config.toml
d_shared_expert = 128
hidden_act = "tanh_gelu"
routed_scale = 1.0
norm_eps = 1e-05
init_std_up = 0.0466
init_std_down = 0.0
optimizer = "muon_variant"
batch_tokens = [65536, 131072]
Below are experts of layer 3 (counted from 0) of a mixture-of-experts language model. Rows are named router (the router's row for the expert), up (a neuron's input weights, with its number) and show model dimensions 64-127. Each number is 128 + 32 x the weight over its row's rms, rounded and kept within 0 to 255.
Before each expert's rows: a language model's description of what the expert responds to. This comes from a sample of Wikipedia text that the model never trained on.

# expert 2
Description: Units and number pieces. Unit symbols and number chunks after digits or hyphens, such as °, kg, cm, hp, 000, nd, often in coordinates and spec tables.
router [220 125 137 137 105 121 138 133 152 110 155 153 122 125 135 104 135 163 191 140  71  76  97 133 143 166 141 158 114 131 174 139 120 153 118 117 130 148 140 169  66 111  78 119 139 173 133 110 184 110 132 200 134 122 136 156 137 108 145 172  98 131 122 210]
up0 [146 118 122 121  64  87 105 116 144 142  87 157 106 107 163 135 139 174 113  97 140 133 156 138  77 131 190 145 164 178 196 144 158 106 204 149  72 127 123 153 185 158  99 117 159 113 127  89  84 131 147 170 175  90 131 124 135 133 106 111 140 116 118 120]
up1 [143 148  66 119 117 144 140  80 105 120  89 183 116 149  76 116 142 101 104 112 103 120  79 193 121 105 118 178 110 171 150 123 106 167 173 140 132 142 129  91 111 188 217  49 125  98  99  91 144 140  81 121 123 156  83 216 210 101 202 110 103 136 174 131]
up2 [150 100 113 100  98 115  89 157  92 138 145  99  81 159 196  99 106 150 129  81  91 117 184  95 195  90 135 187 153 198 114 161 170  95  94 106 144 135 113 167 114 112 158 126 114  79 107  76 112 139 101 160 148 119 135 131 104 140 166 113 148 173 137 186]
up3 [162 126 155 134 139  73 158 102 122 147 155 142  87  90 159 199 116 152 147 135 145 174 142 113  34  97  45 123 114 183 129  86  85 164 119 103 192 127 145 180 112  44 126 118  82 153 171 135 126  70 140 197 190 184 166 112 153 168 150 107 142 103 149  81]
up4 [124 192 110 101 146  94  88 185 119 163 103 164  77  64 151 107 180 184 134 125 144 194 146  70  96 108 139 126 161  88 182 158 124 127 159  66 139  69 135  87 171 161  88 127 116 188  92  59 116 137 127 119 131 132  92  66 125 150 123 152 129 183 145  91]
up5 [131 160 179 139 139 146  81 104  83 145 110 143 107  61 135  76 195 144 114 114 131 129  81 150  79 141 133 166 151 145 189  91  63 185  97  87 150 131 133 103 142 133 137  87 114 168  86 126  92 104 194  93 119 167 128 137 160 114 109 144 100  85 140 148]
up6 [111 111 140 138 121 136 114 173 110  73 113 171 117  62 147 120 112  64 141 106  86 122 118 145 140 150 121 121 140  97  69 119 131 188 124 120 137 148 174 155 128 114  66  94 121 163  66 158 125 171 142 130 155 161 158  96  96 170 147  88 157 112 120 142]
up7 [189 158 114 104 158  76 105  88 166  86 111 128 113 114 108 135 101 141 104  89 125 104 100 110 118 147 150 123 157  91 138  95 131 129 179  88 114 163 152 100 138 200 116 104 116 102 134 111 137 136 159 136 134 158 111 129  98 136 178 116  94 158 143 153]
up8 [131 136 127 178 173  67 126 137  69  95 156 152  35 125 149  77  96 133  68 149 139 212 115 147 145  86 116 164 108 126  89  86 129 155 142 147 130 133 124  50  41 122 122 106 116 146 118 167 158 110  91 131 140 146 140 198 176 119 142 204 138 162 100 157]
up9 [124 123 139 111  83 141 136 103 140 126 150 175 182 107 113 132 159 148 132 158 131 177  71 107 119 178 165 202 155 136  98  68  60 107  79 150 167 119 153  99  72 126 112 133 140 182  97  64 124 104  67 150 119 129 129 118 152 154 163 121 132  97 115 152]
up10 [182  91 126 114 108 118 126 148  80 116 128  87 129 109 154 114 115 150 104 111  92  95 130 126  97 164 143 151 105 128 141 169  64 131  94 138 138 137  80  26 142 157 173  92 113 109 115 119 124 196 120 176 201 136 142 139 141  70 127 183 153 151 116  94]
up11 [116  89  72 157  97 140 129 129 134 104 130 139 157 168 110  85 178  97 147 132 156 161 132 144 101 110 142 208  81 151 147 101  47  99 127 141  81 134 147 149 200 178  88  84 108 137 128  92 125 120 182 158 158 131 115  84 110 133 158 206  93 108 137 137]
up12 [119 153 137 113  95 107 119  83 111  84  90  93 186 106 173 166 215 124  98 136 137 111  91 124 148 142 176 129 103  95 131 148 155 188 120 103 140 133 124 100 111 128 153 117 149 166  99  95 136 128 139 122 110 169 132 182 157 133 168 123  87 165 143  52]
up13 [124  65  87  91 130  67 143 174  98 120 158 132 137 148 160  81 102 160  87 140 123 139 154 112  98  87  71  71 125 101  90 144  88 140 169  90 178 152 164 119 175  94 109 112  73 183 137 126 111  94 136 129 169 110  51 125  70 147 152  92  75  87 121 127]
up14 [118 125 127  39 131 104 139 141 149 131 124  95 140 109 162  96 132  97 121 133 100  25 163 137 184 168 113  86 134 154  70 158 123 104  88 104 132 170 129  96 131 134 156  79 183 178 129 144 123 153 155 140 117 162 190  88  88 136 116 142 121  81 147 126]
up15 [145 128 124 116 117  94 140  87 136 110  74 128 131  50 136 145 122 117 167 115 154  82 124 117 172 151 143 114 137  48  70 116 119 117 201 107  80 137 127 114 117 116 157  42 140 116 186 115 165 145 103 174 151 118 117 133 144 170  68 173 148 105 132 121]
up16 [130 130 128 125 100 192 165 163 140 118 153 102  88 109  74 127 101 143 159 154 147 147 160 104 146 170 137 152 134 156  84 160  88  95 129  68 121 152 153 116 113 152 155 129 218 168 146 148 147  88  66 121 150 157 138 115  90 134 140 158  85 116 126 139]
up17 [135 139 152  92 102 207 155 158 117 144 131 125  87 118 122 108 121 157 171 101 151  90  84 129 122 162 102 114 134 108 105 138 116 191 125 147 153  81 141 185 116 142 135  83 139 109  80 169 144 165  98 171 115  71 162 123 166 117 157 170 126  89  84 138]
up18 [160 174 119  80 139 153 132 153 151 134 137 136 114 105 137 154 100 136 108 123 120 143 155 164 158  90 139 239 121 130  96 140 103  84  85 103 131 219 187 165 113 147  85 150 126 138 110 152  63 161 126 101 156  72  77 110 149 104 121 129 151 134 139  84]
up19 [169 109  66 118  83 146 140  78  41 124  93 106 106 124  87 115  62 161 127 173 129  62  48  95 105 125  72 159 155 130 104 211  84 153 149 144 155 110 118  79  96  90 166 149  93  80 125  95  77 158  79 159 107 145 172 136 151 177 159 132 114 140 169 110]
up20 [158 129 125 112 137 119  92  88  48 159 136 129 101 140 113 121 146 184 138 160 133 134  65 116 115 104 107 211 121 137 127 121 148 151  61 134 101 128 127  99 148 168 106 136 151  91 170 110 125 151  97 200 159 112 141 141 181 114 116 138  78 115 152 127]
up21 [176 129 106 109 163 119 172 203 123 182  99 155  72 177 175 124 131 132 144 157 120 114 133 162 134 104 117 166 162 114 121 135 123 162  85 123  99 166 145 107  74 142 166 126 171 110 178 122 178  77 110 109 114 156  84 115  70 119 165 203 101 101 150 178]
up22 [151 163 118 124 155  74 129  97  95 150 182 122 113  84 150 130 171 109 111 183 102 143 106 173 161 207  64 103 123 149 112 111  92 175 169 130 107 132 128 109  87 162 114 144  86 117 118  95 127 133 129 132 196 125 172 123 129 155 135 128 198 107 100  71]
up23 [168 169 122 157 138  86 112 135 141 139 143 159  85 140 153  59 117  48  87 125 138  93 101 142 123 141 152  62 187 121 154  95 153  72 134 134  85 152 176 101 113 140  99  83 131  86 126 160  87 100 123 105 178 116 119 133 126 146 119 170 218 151 117 106]
up24 [177 159 155 197  70 104 148 125 103 196 132 142  96 107 150  58  43 122 193 132 107 124 150 132 111  94 193 100 106 126 143 135 164 165 109 141 161 137 130 123 111 149 105  36 159 105  87 123 124  85 102 132 117  72 162 124  80 138 125 161 166  79 154 118]
up25 [ 96 105 152 102 100 178 127 146 116 115 105 116 146 145 178  84 116  98 143 185 121  77 150 166 130 172  59 137 124 129  85 143  82 136 122 108 110 192 138 132 117 174 121 154  89  83 142 111 170 135 147 225 135 164 104 103 120 146 145 151  73 117 198 104]
up26 [169 137 142 128  80  97 103 113 179 160 117  98 110  93 123 125  92 194  98 159 144 109 136 104 117  85 144 116 119 102 119 176 129 193  79 121 185 167  91 132  84  85 111  91 156  72  64 131 120 130 109 106 157  95 186 101 171 139 118 123 113 179  43  75]
up27 [162 143  86 111 111 123 134 116  73 142 140 122 104 150 146 111  93 141 176 115 105 129 109 105 100  72 125 127  70  98 155 140 146 160 149 167 168 144 142 159 112 120 162 125 112 163 124 147  99 115 101 144  95 136 104 114 114 109 124  69 171  69 125 151]
up28 [120  80  98  63 132 143 128 134 115 128 115 111  89 142 115 125 116  85 188 114 125  87 156 133 114 147 103 135 168 164  94 138 100 141 197 132  93 130  91 136 162  89  66 105 170 126 129 132  99 111 175 138 170 109 136  71 130 131 174 156 152 100 148 138]
up29 [137 149 149 123 103  62 108  93  95 161 125 160 116  82 143 153 152  95 129 194  86 138  96 164 175 142 172 141  96 177 129 152 115 188 143  94 125 107 123 143 115 182 103 127 132 119 198 157 117 123 112 116 151 120  97 168  92 117 134 157 116 146 124 127]
up30 [194 145 116 110 173 130 151  96 116 124  66 153 142 118 125 123 105  82 218 143  89  90 120 137  79 156 162 158 145 119 209  88 130 177 132  82  75 146 123 129 134 137 114 135 152 125 147 114 110  98 113 131 131  84 124 163  98 185  66 132 101 144 102 123]
up31 [177 180 139  70 107 132 180 170  90  99  91 142 118 118 121 144  85  93 122 153 147  77 125  56 164  99 185  91 131  75  91 129 114 121 114 189 152 136  72 110 105 108 159 119 141 106 115 198 157 146 190 120 109 107 215 129 137  86 166 133  64 180  79 164]
up32 [174 159 147 186 122 130 153 140 110 101 126 101 143 165 106  99  51 158 144 166 125 143  68 156 134  99 151 124 134  96 121 107 102 145 127 119 129 118 124 126  94 172  86  92 178 104  79  74 186 103 195 153 134  55 143 105  90 110 124 122 114 101 129 120]
up33 [115 142 186  92 119 144  95 120 141 141 164 148 106  75 180 119 117 157 123 175  96 151 134 165  91  97 166 120 151 155 146 111 130 129 100 103  99 104 175 140 103 166 110 142 125 133 116 135 111 103 106 205 121 136 190  98 157 142 102 140 162 140  71 179]
up34 [144 165 132 154 138 122 195  62 122 154  84 162 114  58 143  78 122 166 141 179 158 154 183 154 164 160 165 108 144 136 151  95 162 124 142 127 100 144 196 127 132  75 150 116 127 183 137 109 148 123 156 102 101  59 198 144 137 151 138 104 116 120 121  63]

# expert 35
Description: Semicolons and list separators. Semicolons, commas and "and" separating items in flattened lists and number sequences, e.g. "12; 13", "liver; placenta".
router [101 137 112 139  91  87 120 117 112 176  89 161 139 119 107 138  99 188  96 102  61  65 113  72 172 150 127 113 137 150 156 108 123 109 169 164  94 181 147 126 165 115 137 123 130 116 171 164 147 107 107 156  89 118 190 142  82 103 134 125 123 127 121 133]
up0 [146 168 111 140 137 117  65 132 164 106 101  93 147 129 137 147 142 121  95 128 124 115  83  70  98 155 140 144  96 124  87 145 179 158  73 116  99  97 138 116 140 131  83  41 172 135 126 145  84  99 125 117 134  86 153 142 141 160 196 111 163 109 120 119]
up1 [ 77 154  75 122  86  89 123 148 128 100 167 146 119 113 124 207 106 121 150 115  88  90 116 127 126 140 145 103 118 136 152 198  95  74 100 124 135 112 117 171 159  92 108 146 139 106 145 185  90 168  55 184 174 175  98  81 176 114 103 101 152  78 171  78]
up2 [118  91 155 116 150  85 158 152 135 102  93 120 168 122 171 108 203  92 139 155 144 114  90 110 175 144  82 149 185 111  90  74 107 151 121  96 169 144 128 121 137 130 131 131  96 142  95 173 142  82 160 118 107 113 202 125  98 123 113 144 126  95 136 153]
up3 [ 99 148 155 105 102 117 127 117 147 161  49 132 113 128 150 136 171 178 104 171 115 133 120 193 149 157 147  96 103 172 163 120 146 135 147 172 147 184  89 105 175 139  72 126 112 127 168 141 148 118 139 175 117 119 154  86  97  96 124 102  95 139 105 147]
up4 [140 138 132 125 147 126 148 131 143 144 114 112  86 116 102 122 124 175 145 112 141 119 118 184 193 149 123  55 148  90  82 194 108  68 153 123 165 153 166 145 151  61 114 128  96 155 174 113  97  41 129 158 112 136  95 157  99  86 125  92  98  61 158 113]
up5 [138 147 142 110 164  98 134 147 146 103  48 174 138 112 148  97 135 200 107 137 157  65 133 147 141  93  74 109 112 159 152  68 176  75 105 194 141 177 179 147 163 127  97 169 111 134  85 123 186 136 144 129 106 119 130  92 109 126  81 143 108 149 121 108]
up6 [122 105 122 126 133 120 134  87 105 132  77 156  99  69 107 118 124  87 102 119 133  66  46 106 106 131  71 150 101 144 133 146 137 169 146 139 156 153 160 167 100 142 161 127 171 110 192 135 104 137 114 120 189  98 172  94 101 199 162 164 164 126 134  72]
up7 [147 204  73 210 114  97  99  62 120 104 114 202 166 173 131 140 107 134  92 138 186 138 133 145 173 147  82 138 135 121  54 122 119 165  86 135 151 162 108  64 196 149 104 162 105  59 134 155  96 139 134 102 145 186 128 140  73  90 134 168 123 161 139 130]
up8 [136  88 130 143  91 136 143 138 130 163 160 149 120 110 112 145 175 102 136  89  82 108 170 145 119 123 128 109 114 116 111 115 151 104 126 148 166 131  96 176 168  78 132 116  40  75 115 162 117 121 128 110 168 142 116 103 142 123 111 129 141 125 118 106]
up9 [185 105 162  67 116 157 153 134 211 109 153 141 135 123 110  54 129 145 116  74  78 134 149  63 153  92 112 134 123  87 134 112 157 152 112 132  48 115 146 183 103 100  86  59 124 129 103 138 156 131  92 135 151  96 136 128  96  77 117 160  97 126  72 148]
up10 [162 121  57  99 166 145 115  92 126 170 106 107 178 138 166 134  97 109 135 107 174 134 103  60 162 119 101 134 178  69 142 129 100 138  78 156 121  80 168 125 103 120 157  82 149  91 207 105 136 113 149 150 149  98 147 108  84 176 170 112 185 143 145  92]
up11 [172 154 139  74  91 115 151 114 176 120 119 155  90 161 125 158 135 174 125 116 122 109 133 165 160  95 109 126 111 128 137  97  94 148  85 100 139 123 156 167 146 148 131 146 140 121 118 226 104 114 126 128 160 103 108 128 132 115 114 133 139 132  93 167]
up12 [123 137 150 129 110 100 149 150 109 141 125 166  96  91  77 156 114 164 114  77 116 124 128 124 188 110 113 159 113  85 149  87 125 127 156 142 120 148 168 114 219 134 117  78 121 120 142 152  95  79 145 130 126 140 135 184  67 118 133 107 166 150 151 146]
up13 [ 65 102 153  92 105  92 180 143 161 101 134 148 127 149 166 167 148 102 122 133 157 183 175 140 166 163 129  65 121 141 138  79 104 177 102 164  57 130 113 137 177  95 158 119 127 150 187 124 120 153 119 164 157 125 128 173 125 155 129 103 125  77 149 169]
up14 [120 125 199  92 103  71 148  76 136 126  84 155 143 155 116  95 137 174  97 161 121  91 138 164 125 125 194 147 147 100 221 160  81 142 133 161  81 134 201  92  87  89 114 118 165 136 119 112 111  94 111 160 108 113 173 128  89  60 129  76 155 115 171 134]
up15 [122 151 165 174 146  94 153 141 168 131  89  98 144  56 135 131 100 134 112 123  86 125 104 148  62 132 128 105 159 175 142 129 130  78 144 171  68 145 114 170 178  90  79 140 170 120 168 110 146 130 109 151 173 104  96 116 118 154 117 119 106 102 114 113]
up16 [176 145 171 114  74 132 162 121 135 124 117 121  82 132 114 147 151  95  91 147 170 118 102 107 132 114 127 169 150 120 108  78 144 115 132 119 109 126 139 142 124 137 123  76 116 142  91 115  88 210 168 119 167 111 163 131 123  99 200 112 149  76 128 102]
up17 [177 131  57  99 123 178  79 159 114 169 104  96 176 152 145  67 168 112 126 136 150  94 117 159  95 125 142  75 149 146 135 164  88  68 115  95 112 174 141 105 166  82 192  67 154 140 101 141 112 139 154 117  99 136 150 105 137  81 177 129 126 192  81 110]
up18 [112  70 121 130  75  69 163  83 109  82 198 141 108 119  95 142 107 143 145 124 132 106 164 143 110 117 178  97 159 125  84 151 113 105 170 178 170 139  92  53 152 108  96  95 144 125 127 124 161 157  69  98 159 131 108 108  91 113 102  92 143 147 140  83]
up19 [105 164  75 122 180  83 118 145 114  83 145 111 104 127 123 169 127 128  85 144  87 123 137 118 178 146 153 133 138 168  89 138 113 145 140 133 137 131 127 152  69  95 185 144 157 161 177 140 160 155 110  53 174 116  86  91 112  87 138 124 126 139 122 154]
up20 [137 152  61 120 112 184 147 110 115 106 109  84 161 154 193 132  83 137 107  62 110 114 105 176 161  97 105 127 158 151 148 115 152 126 134  72  86 141 123 221 197 121 151 101 161 105 171 136 140 206  95  80 155 155 141 144 122 106 115  99  64 106  92 114]
up21 [154 148  76  91 114 109 147 101 112 165 206 135 121 128 115  97  78 137 130 142  76  98  85 121 202 167 110 141 138  97 132 159 184 132 144 182 123 124 112  62 123 150 106 142 116 100 116 117  92 142 130 134 164  48 159 120 104 148 162 132 165 137 118 153]
up22 [132 163 150 112 108 127 122 105 148 153 159 140 155 137 141 129 132 135  99 123  75  56  83  72 145 163 116 115 113 107 151 118  99 155 161 124 170 158 111 125 135 140 168 125 102 122 114 139 119 136 135 153 103  87 141 103 101 117 155 179 111 157  88 190]
up23 [151 109 173 121 148 108  69 113 179  96 154 118 136 125 122 159 121 155 110 156 175 149 123 166 165 157 163 126 162 104 106 103 154 102 132 143  97 137 109 140 153 145 112 113 115 102 162  99 193  93 125 124 125 116 107  97 150 144 114  85 115  92  63  90]
up24 [118 128 125 110 157  38 113 135 114 145  86 154  76  88 169 196 134 124  97 104 127  58 150 140 111 169 211 175 133 145 139 113 122 148 104 168 148 156 154 122 140 112 152 154 225 115  87 110 145 181 124  76 136 159 135 125 101  82 106 137 144 143 115 120]
up25 [ 16 149 107  47 161 105 102 141 120 111  98 139  94 102  51 153 146 184 102  59  87 141 166 134 151 121 127 133 144 182 120 161 125 152 192 181  58 158 147 128  79 129 175 135 126 122 113  98 150 148 111 103 148  54  99 119 103  95 159 150  88 114 107 164]
up26 [203  91  56  72 115 132 109  86 129 134 144 185 157 147  97 112 124 107 112 160  96 161 137  98 171 135 116 146 151 155 155 158 116  66 162  49 159 147 138 134 108  99  95 161 159 111 136 111  88 152 130 139 138  78 129 124 131  89 137 141  99 129 102 186]
up27 [126 151 173 110 105  55 148  71 131 149 117 147 156 138 157 138 205 120 133 123 170 169 105 219  89  92 179 107 118 131 186 118 129 139 121 105  82 105 113 135 155 125 110 171 154 131 136  95 123 133  95 145 182 117 150  75 128  80 105  99 109 155 110 161]
up28 [115  99  93 181 100  80  96  59  68 170 168 178 158 113  91 144 140 142 133  85  90 119  78 114 131 142 123 124 184 199 158 116  98 158 106 151  88 100 105 157 104 153  96 107 145  76 183 153 106  98  72 191 106  77 180  69 165 149 113 146 118 143 117 157]
up29 [128 135 118 127 147 141 115 105 126 116 116 108 127  77 161 139 106 140 147 138 166  59 124 131 143  98 119  83 111 107 172 140 148 168  65 124 166 152 148 121 149 121 137 178 172 155 145 111 155 123 121 142  99 152 137 146 122 155  77 162 123  90 139  91]
up30 [186 154 130 149  84 117 143 193 161 136 164 166  81 153 156 103 167 153 161 167 187 111 153  95 180 109  85 133  64 180 111  73 123 117 123 159  91 133 138 139 142 162 144  87  89 122 114 114 134 161  81 133 132  63 164 106 143 131 114 125 142  84 157 129]
up31 [125 166  54 122 127  99 114 137 175 105  88 156 136 113  96  63 111 169 119 141  91 139 173 130 150 132 121 111 134 154 107 136 182 145  40 126 104 132 156 123 159  78 133 167  86 135 166 126 146 101 146  88 129 105 134 120 167  97 115 121  83 101 135 145]
up32 [ 51  91 150 128 195 116 150 160 126 122  90  96 139 134 131 101 134 143 118 154 108 214 152  84 106 161 131 105 137 119 143 130  75 193 168 116  80 115 122  95 118 172 210 133 179 124 103 100 114  89 150  77 173 114 149  78 182 161  79 194  99 131 185 101]
up33 [189 158 114  78  62 131  78 204 142 180 150 102 152 139 106 151 132  80 109 140 131  96 155 147 107 166 135  85  88 138 204 135 203 152  89 135 121 166  79 214 142 140 126 153 158 116 164 138 152 130  66 118 120 106 159 136 108 153 177 148 146 124 178 129]
up34 [153 110 161 106 171 157 192 143 168 117 119  76 132 181 131 143 130 120 163  81 132 135 176  76 112 104 115 100 184 160 128 132 165 124 138  94 150 156 154 102 124 146 135 121 129  72 137 104 103  98 147 107 140 168 116 117 192 129 151 134 177 124  99  87]

# expert 45
Description: Closing brackets and at. Closing parentheses, quotes and brackets after a number or phrase, plus the preposition at or near, such as "(mouse)", "at the age".
router [143 120  95 105 137  98 160  79 135 116  63 114 162 139 137  80 143  91 190  79 145 122 159  65 116 144 175 150 175 144 155 116  97 120 163 102 106  96 195 137 119 109  98 119 142 106 173 121 185 133  78 130 143 107 121  80 173 128 144  93 118 134 114 181]
up0 [152 173 138 114 205 142 172 131  75 115 153 168 148 134 126 143 126 129 150 100  91 132 112  92 160 119 134 133 168 189 150 146  95 137 185 152  79 136 193 143 132 115 139 127 113 150 163  73 154  75 134  98 156 164 152  80 132 129 107 168 105  61 120 143]
up1 [163  92 117 136 116 110  69 113 117 157 147 114 125 121 196 105 117 115 103 170 168 138 174 194  92  86 161 103  94 140 168 141 135 176 115 123 126 186 138 162 208 142  72 115 110 175 135 168 130 155  95 132 118  70 192 177 142  91 102  73 126 135 135  83]
up2 [161 124  84  86 152 134 148 139 117 173 118 134  95 172 156 153 107 141  97  68 138  90  87  89  95  93  76  94 148 180 126 102 102 120 122 173 155 250 128 107 120 149 158 152 131 135 120 168 158 115 119  80 108 138 148 125 123 173 134 141  78 114 189 122]
up3 [ 80 110 114 103 103 123 181  96 157 123 161 107 126 106 190 149  74 127  81 133 103 138 119  93 120 144 139  96 137  79 151 105  76 177 140 103 105 126 104 112 111 128 130 182 116 134  90 118 149 116 152 115 121  87  86 122 193 105 115 163 142 133 144 125]
up4 [102 141 133 154  71  81 129 108 128 179  95 170 141  87  91 142 166 101 110  92 161 105 131 134 150 133 210 112 139 137 120 169 117 107 101 129 147 191  85 104 170  77 124  66 127 103 147 166 139 115  90 154 109 105 131  63 133  78  95 159 160 146 105 159]
up5 [143 126 149  99 141 127  95 101 175 155 152 135 201 105 158 166 158  80 187 166 114 109 120  95 101 155 116 128 132 179 152 204 124 183 145 137 182 149 155 115 199 139 164 116 146 109  81 125 128 109 114 137 128 160 119  89  98 142  80 162 148 133  99 118]
up6 [168 102 130 138  89 119  86 101 143 100 110 112 146  50  72 136 142  76 150 125 141 170 156  99 130 139 107 111 119 169 101 162  93 148 109  79 123 127 127 173 103 102 107 102 158  86 153  86 143 132 161 153 122 147 133 107  95 141 135 117  94  84 144  72]
up7 [ 71 111 129 152 187 132 136 119 147 110  86 115 137 131  99 114 144  95 101  81 127 150 155 131 112 123 120 144  85 103 128  85 121  90  79  77 125 129  80 106 158 104  82 124 158 155 162  85 157  72 148 139 175  92 146 145 126 117 167  87 191 164 165 133]
up8 [159 141 111  74 114 134 116 171 137 144 143 145 102  81 131  63 150 130 165 141 134 205 152  95 140 163  76 139 130 132 177 118  94 201 184  99 130 139 126 116  44 156 148 130 120  89 178 109 112 131 168 158 178 141 152 125 127 118 155 147  72  30  94 176]
up9 [117 140 144  91 144 104 102 101 168 118 140 139 127 141 116 167 108 120 185 107  60 130  95 102 197 190 150 133 133  86 108 132  88 122 119  99 113 115 138 131 120 142 162 178  83  85 138  85 134 138 106 145  65 209 174 182 121 159 133 157 157 155  98 138]
up10 [ 92 216  52 112 131  46  70  67  97 158 171 106 116 132  88 133  73  62 113 136 130 138  99 122 156 126 138 126 131 142 103 122  96 101  80  98  87 142 101  95 127 116 100 120  93 114 139 117 150 102 116 130  94  92 192 118 141 137 134 103  87 113 165 163]
up11 [109 121  78 114 138  96  89 113 135 136 126 141 180 135 176 158  97 103  74  86 200 138 117  83 198 102 101 132 130 115 107 137 170 131 119 161 180 156 153 158  84 124  74 150  81 140 101 115 125 118 124 136 168 145 108 117 129 111 107 100 176 164 106 121]
up12 [191  73  84  94 168 116  48  86 100  84  70 154 140 150 141 146  93  85  99 136 126 144 158 145 134 122 129 110  83 173 114 133 113 122 100  66 126 113 216  90 101 114 140 120 224 153 147 113 137 126 140 159 130  96  93  81 106  88 139 105 144 120  96 172]
up13 [ 97 133 128  83  87 173 100  99 137  83 122  95 113 173 107  97 163 108 101  76  95  99 146 146 156  80 146 129 121 115 155 103 117 175 133 120 121 121 156 101 155 123 134  78 119 144  99 113 131  50 144 173 134  87 127  99 155 137 124 122 120 121 140 157]
up14 [133 161  36 117 126 129 125 156 160 194 105 142 145 198 177 124 149 235 123 136  95 193 141 147  75 154 108 171 180  81 192  84 135  92 114  65 127 118 198 149 153 144 107 114 141  59  75 124 153 152 162 119 114  97  76 104 166 123  94 138  97 108  96 168]
up15 [113  79 136  81 114  73 145 107 122 104  61 104 118 110 117 212 157 100 129 118 120 143 128  79 114 120 124 120 132 173 135 139 102 125 115 114 119 183 120  93 102 124 171 117 210 149 100  85 164 128 160 135 157 186 163 126 105 136  74 173  64 144 136 167]
up16 [ 77 118 110  92  80 116 178 164 114 120 102  48 137 128  81  88 187 187 108 167 153  75 139  96 126 195 156 163 105 110 158  83 108  91 136 114 189 100 134  97 139 101 133 118 146 163  87  45 137 133 147 151 139 123  98  82 154 127 126 111 159 109  90 126]
up17 [123 136 175  88 198  29  92 160 122 158  88 110 134  72 119 106 134 161 135  66 131 140 165 139 132 177 134 178 105 128 133  61 128 165  90 136  96 122 145 146 136 111 103 101 188 161 148 134 197 123 158 138 153 176  82 173 127  91  81 122 135 125 156  66]
up18 [ 83 172 141 118 158 156 129 132 136 161  79 149 132 129 150  79 116 111 120  94 140  97 111 110 125 116 145  26 204 147 163 178  58 134  83 148 145 148 106 118  83  71 106  98 136 129 140 110  94 170  90 167  96 130 121 123 145 141 160 114 110 149 140 130]
up19 [130 117 100 121 125 117 161 118 199 119 109  86 134  67 137 153 117  81 116 137 135  90 163 150 107 132 200 152 119  46 121 156 141 120  88 133 233 142 122 115 170 134 136 114 188 139 124 159 131 151 158 160 126 145 140  80  93 110 184 128 117 172 138 129]
up20 [159 129 153 114 102 129 133 140  99 103 160 138 114 152  77  83  33 111 122 145 119 117 107 195 122  90 140 115 117  80 139 182  90 132  94 175 107 158  88 167 142 125 105  90 182 125 150 112 155 167 134 117 158 150 132 110 126 144 175 135 174 107 103 192]
up21 [150 139 141 158  74  11 119  74  99 131 168 101 132  88 187 178  64 102 147 120 118 136 100 142 102 136 192 119 146 103 140 102 119 136 152 120 147  73  87 100 172 122 117 123  97 160 131  93 128 133 170 117 129  67 123  53 116 131 177 113 111 136 138 180]
up22 [107 134 180  75 131 155 139  77  70 143  98 182 117 143 125  82 140  75 140 172 161 111 137 120 178  96 140 110 206 100 144 132 135 146 105 148 104 150 144 147  88  97 140 148  72 171 119 128 101 128  72 138 169 164 110 165 121 112 215 137 115 156 173 187]
up23 [178 129 178 115 147 121 100  90 133 146 124  92 182  78 123 125  99 114 112 150  95  81 101 152 127 134  63 120 157 101 157 121  87 147 140 130 155 131 108 150 123  66 118 171 132 122 146 129  86  81 108 200 140  88 143 120 127 176 189 126  94  81 127 126]
up24 [ 84 137 146  87 131 129 162 128 171 130 134  81 147 154 134 115 122 111 132 132 151 130 124 147 122 169 166 108  98 172 160 152 106 168 150  93 143 189  97 128 143  43  64 132  98  84  90 159 199 162  88 118 118 207  99 159 114  99 113 111  70 147 139  95]
up25 [164 121  93 137 112  95 100  75 105 139 109 178 120 178 117 129 118 197  31 155  86 122 107 105 140 120 102 133 129 153  76 119 124 118  57 147 112  78 135  83 142 187 130  90 135 139 160 105 152  89 114 137  84 113 170 148 138 174 160  83 109 141  95 110]
up26 [114 100  95 128 114 121 116 111 135 130 111 118 112  88 135 141 114 176 187 172 113  96 102  93  66 110 110 111 139  98 216 148 160 180 101 115 121 134 132  92 151 112 189 152 119 137 145 131 163 115  89 110 117 142 111 118 153  79  74 174  91 140 152 176]
up27 [154 163 115 107 113 144  72 105 123 153 126 158 125 157 148  90 124 107 117 105 143 115 124 138 127 151 195 124  90 102 103 124 126 102 179 138 162 168 111 168 149 100 125  53 141 142 190  49 159  95 115  80 147 102 253 118 147 105 164 140 149  54 132 119]
up28 [109 150 134 105 120  87 163 125 167 157 142  57 210 136 159 141 127 145 122 112 151 113 134 123 153 150 144 131 125 146  74 132  88 131 141 130 129  80 160  70  73 164 146 103 156 177 144 145 190  93 138 174  91 108 140 123 142 156 193 149 181  94 153 118]
up29 [101 138 123 123 147 203 112  74 130 179 191  93 105 148 131  99 185 159 120 144 110 161 151 131 138  59 147 108 123 144  86  75  98 154 115 142  88 149 142 147 186  90 147 125  87 139 142 172 137 118  88  88 147  95 116 104 179  84  85 148 115  67  94  79]
up30 [129 155 164  93  88 101 141  90  88  76 168 134 120  76 135 148  49 117 120  95  66 109 128 146 184 110 150 115 123  68 171 106 106  81 158 128 146  67 159 108  85 143 151  90 134 111 125 156 115 132 120  81 174 150  89  84 141  93  98 133 149 110 164 173]
up31 [129 118  69 134 150 111 170 134 140 206 117 145 151 152 132 105 158 110 180 154 129 106 122 144 148 181 142 175 144 121 140 119 136 120 168 158  93 115 157 139  81 122 149 148 122 120 112 166 163  81 172  72 125  97 138  84  81 102  85 145  87 109 122  96]
up32 [130 136 139 148 107 139 168 138 122 143 107 133 172 146 175 119 137 142 122 143 150 167 133  90 118 123 132 106 157 119 170 120  91 115 153 101  99 143 161 143 179 135  86 112 152 105 124 129 185 152 121 159 118 101 114 118 172 119  92  95  79 149 125 141]
up33 [150 139 128 135 197 111 135  91 143 105 128 160 125 124 100 125 108  78 146 147 110 132 113 119 146 142 115  74  94 131 138 143  79 109  69 158 113 141  89 112  87  57 133 178 118 158 121 103  99 144 156 143 161 137 130 200 110 169 152 121  61 129 146 104]
up34 [138 119 182 152  96 129 166  89 163 118  94 145  61 126 123  68 110 174 105 151  95 176 109 109 106 148  68  97  53 120 158  89 147 136  76  95 114  67 104 100 151 113 136 145 103 141 122 136  86 167 117 166 144 120 175 168  93 124 123 160  80 201 150 163]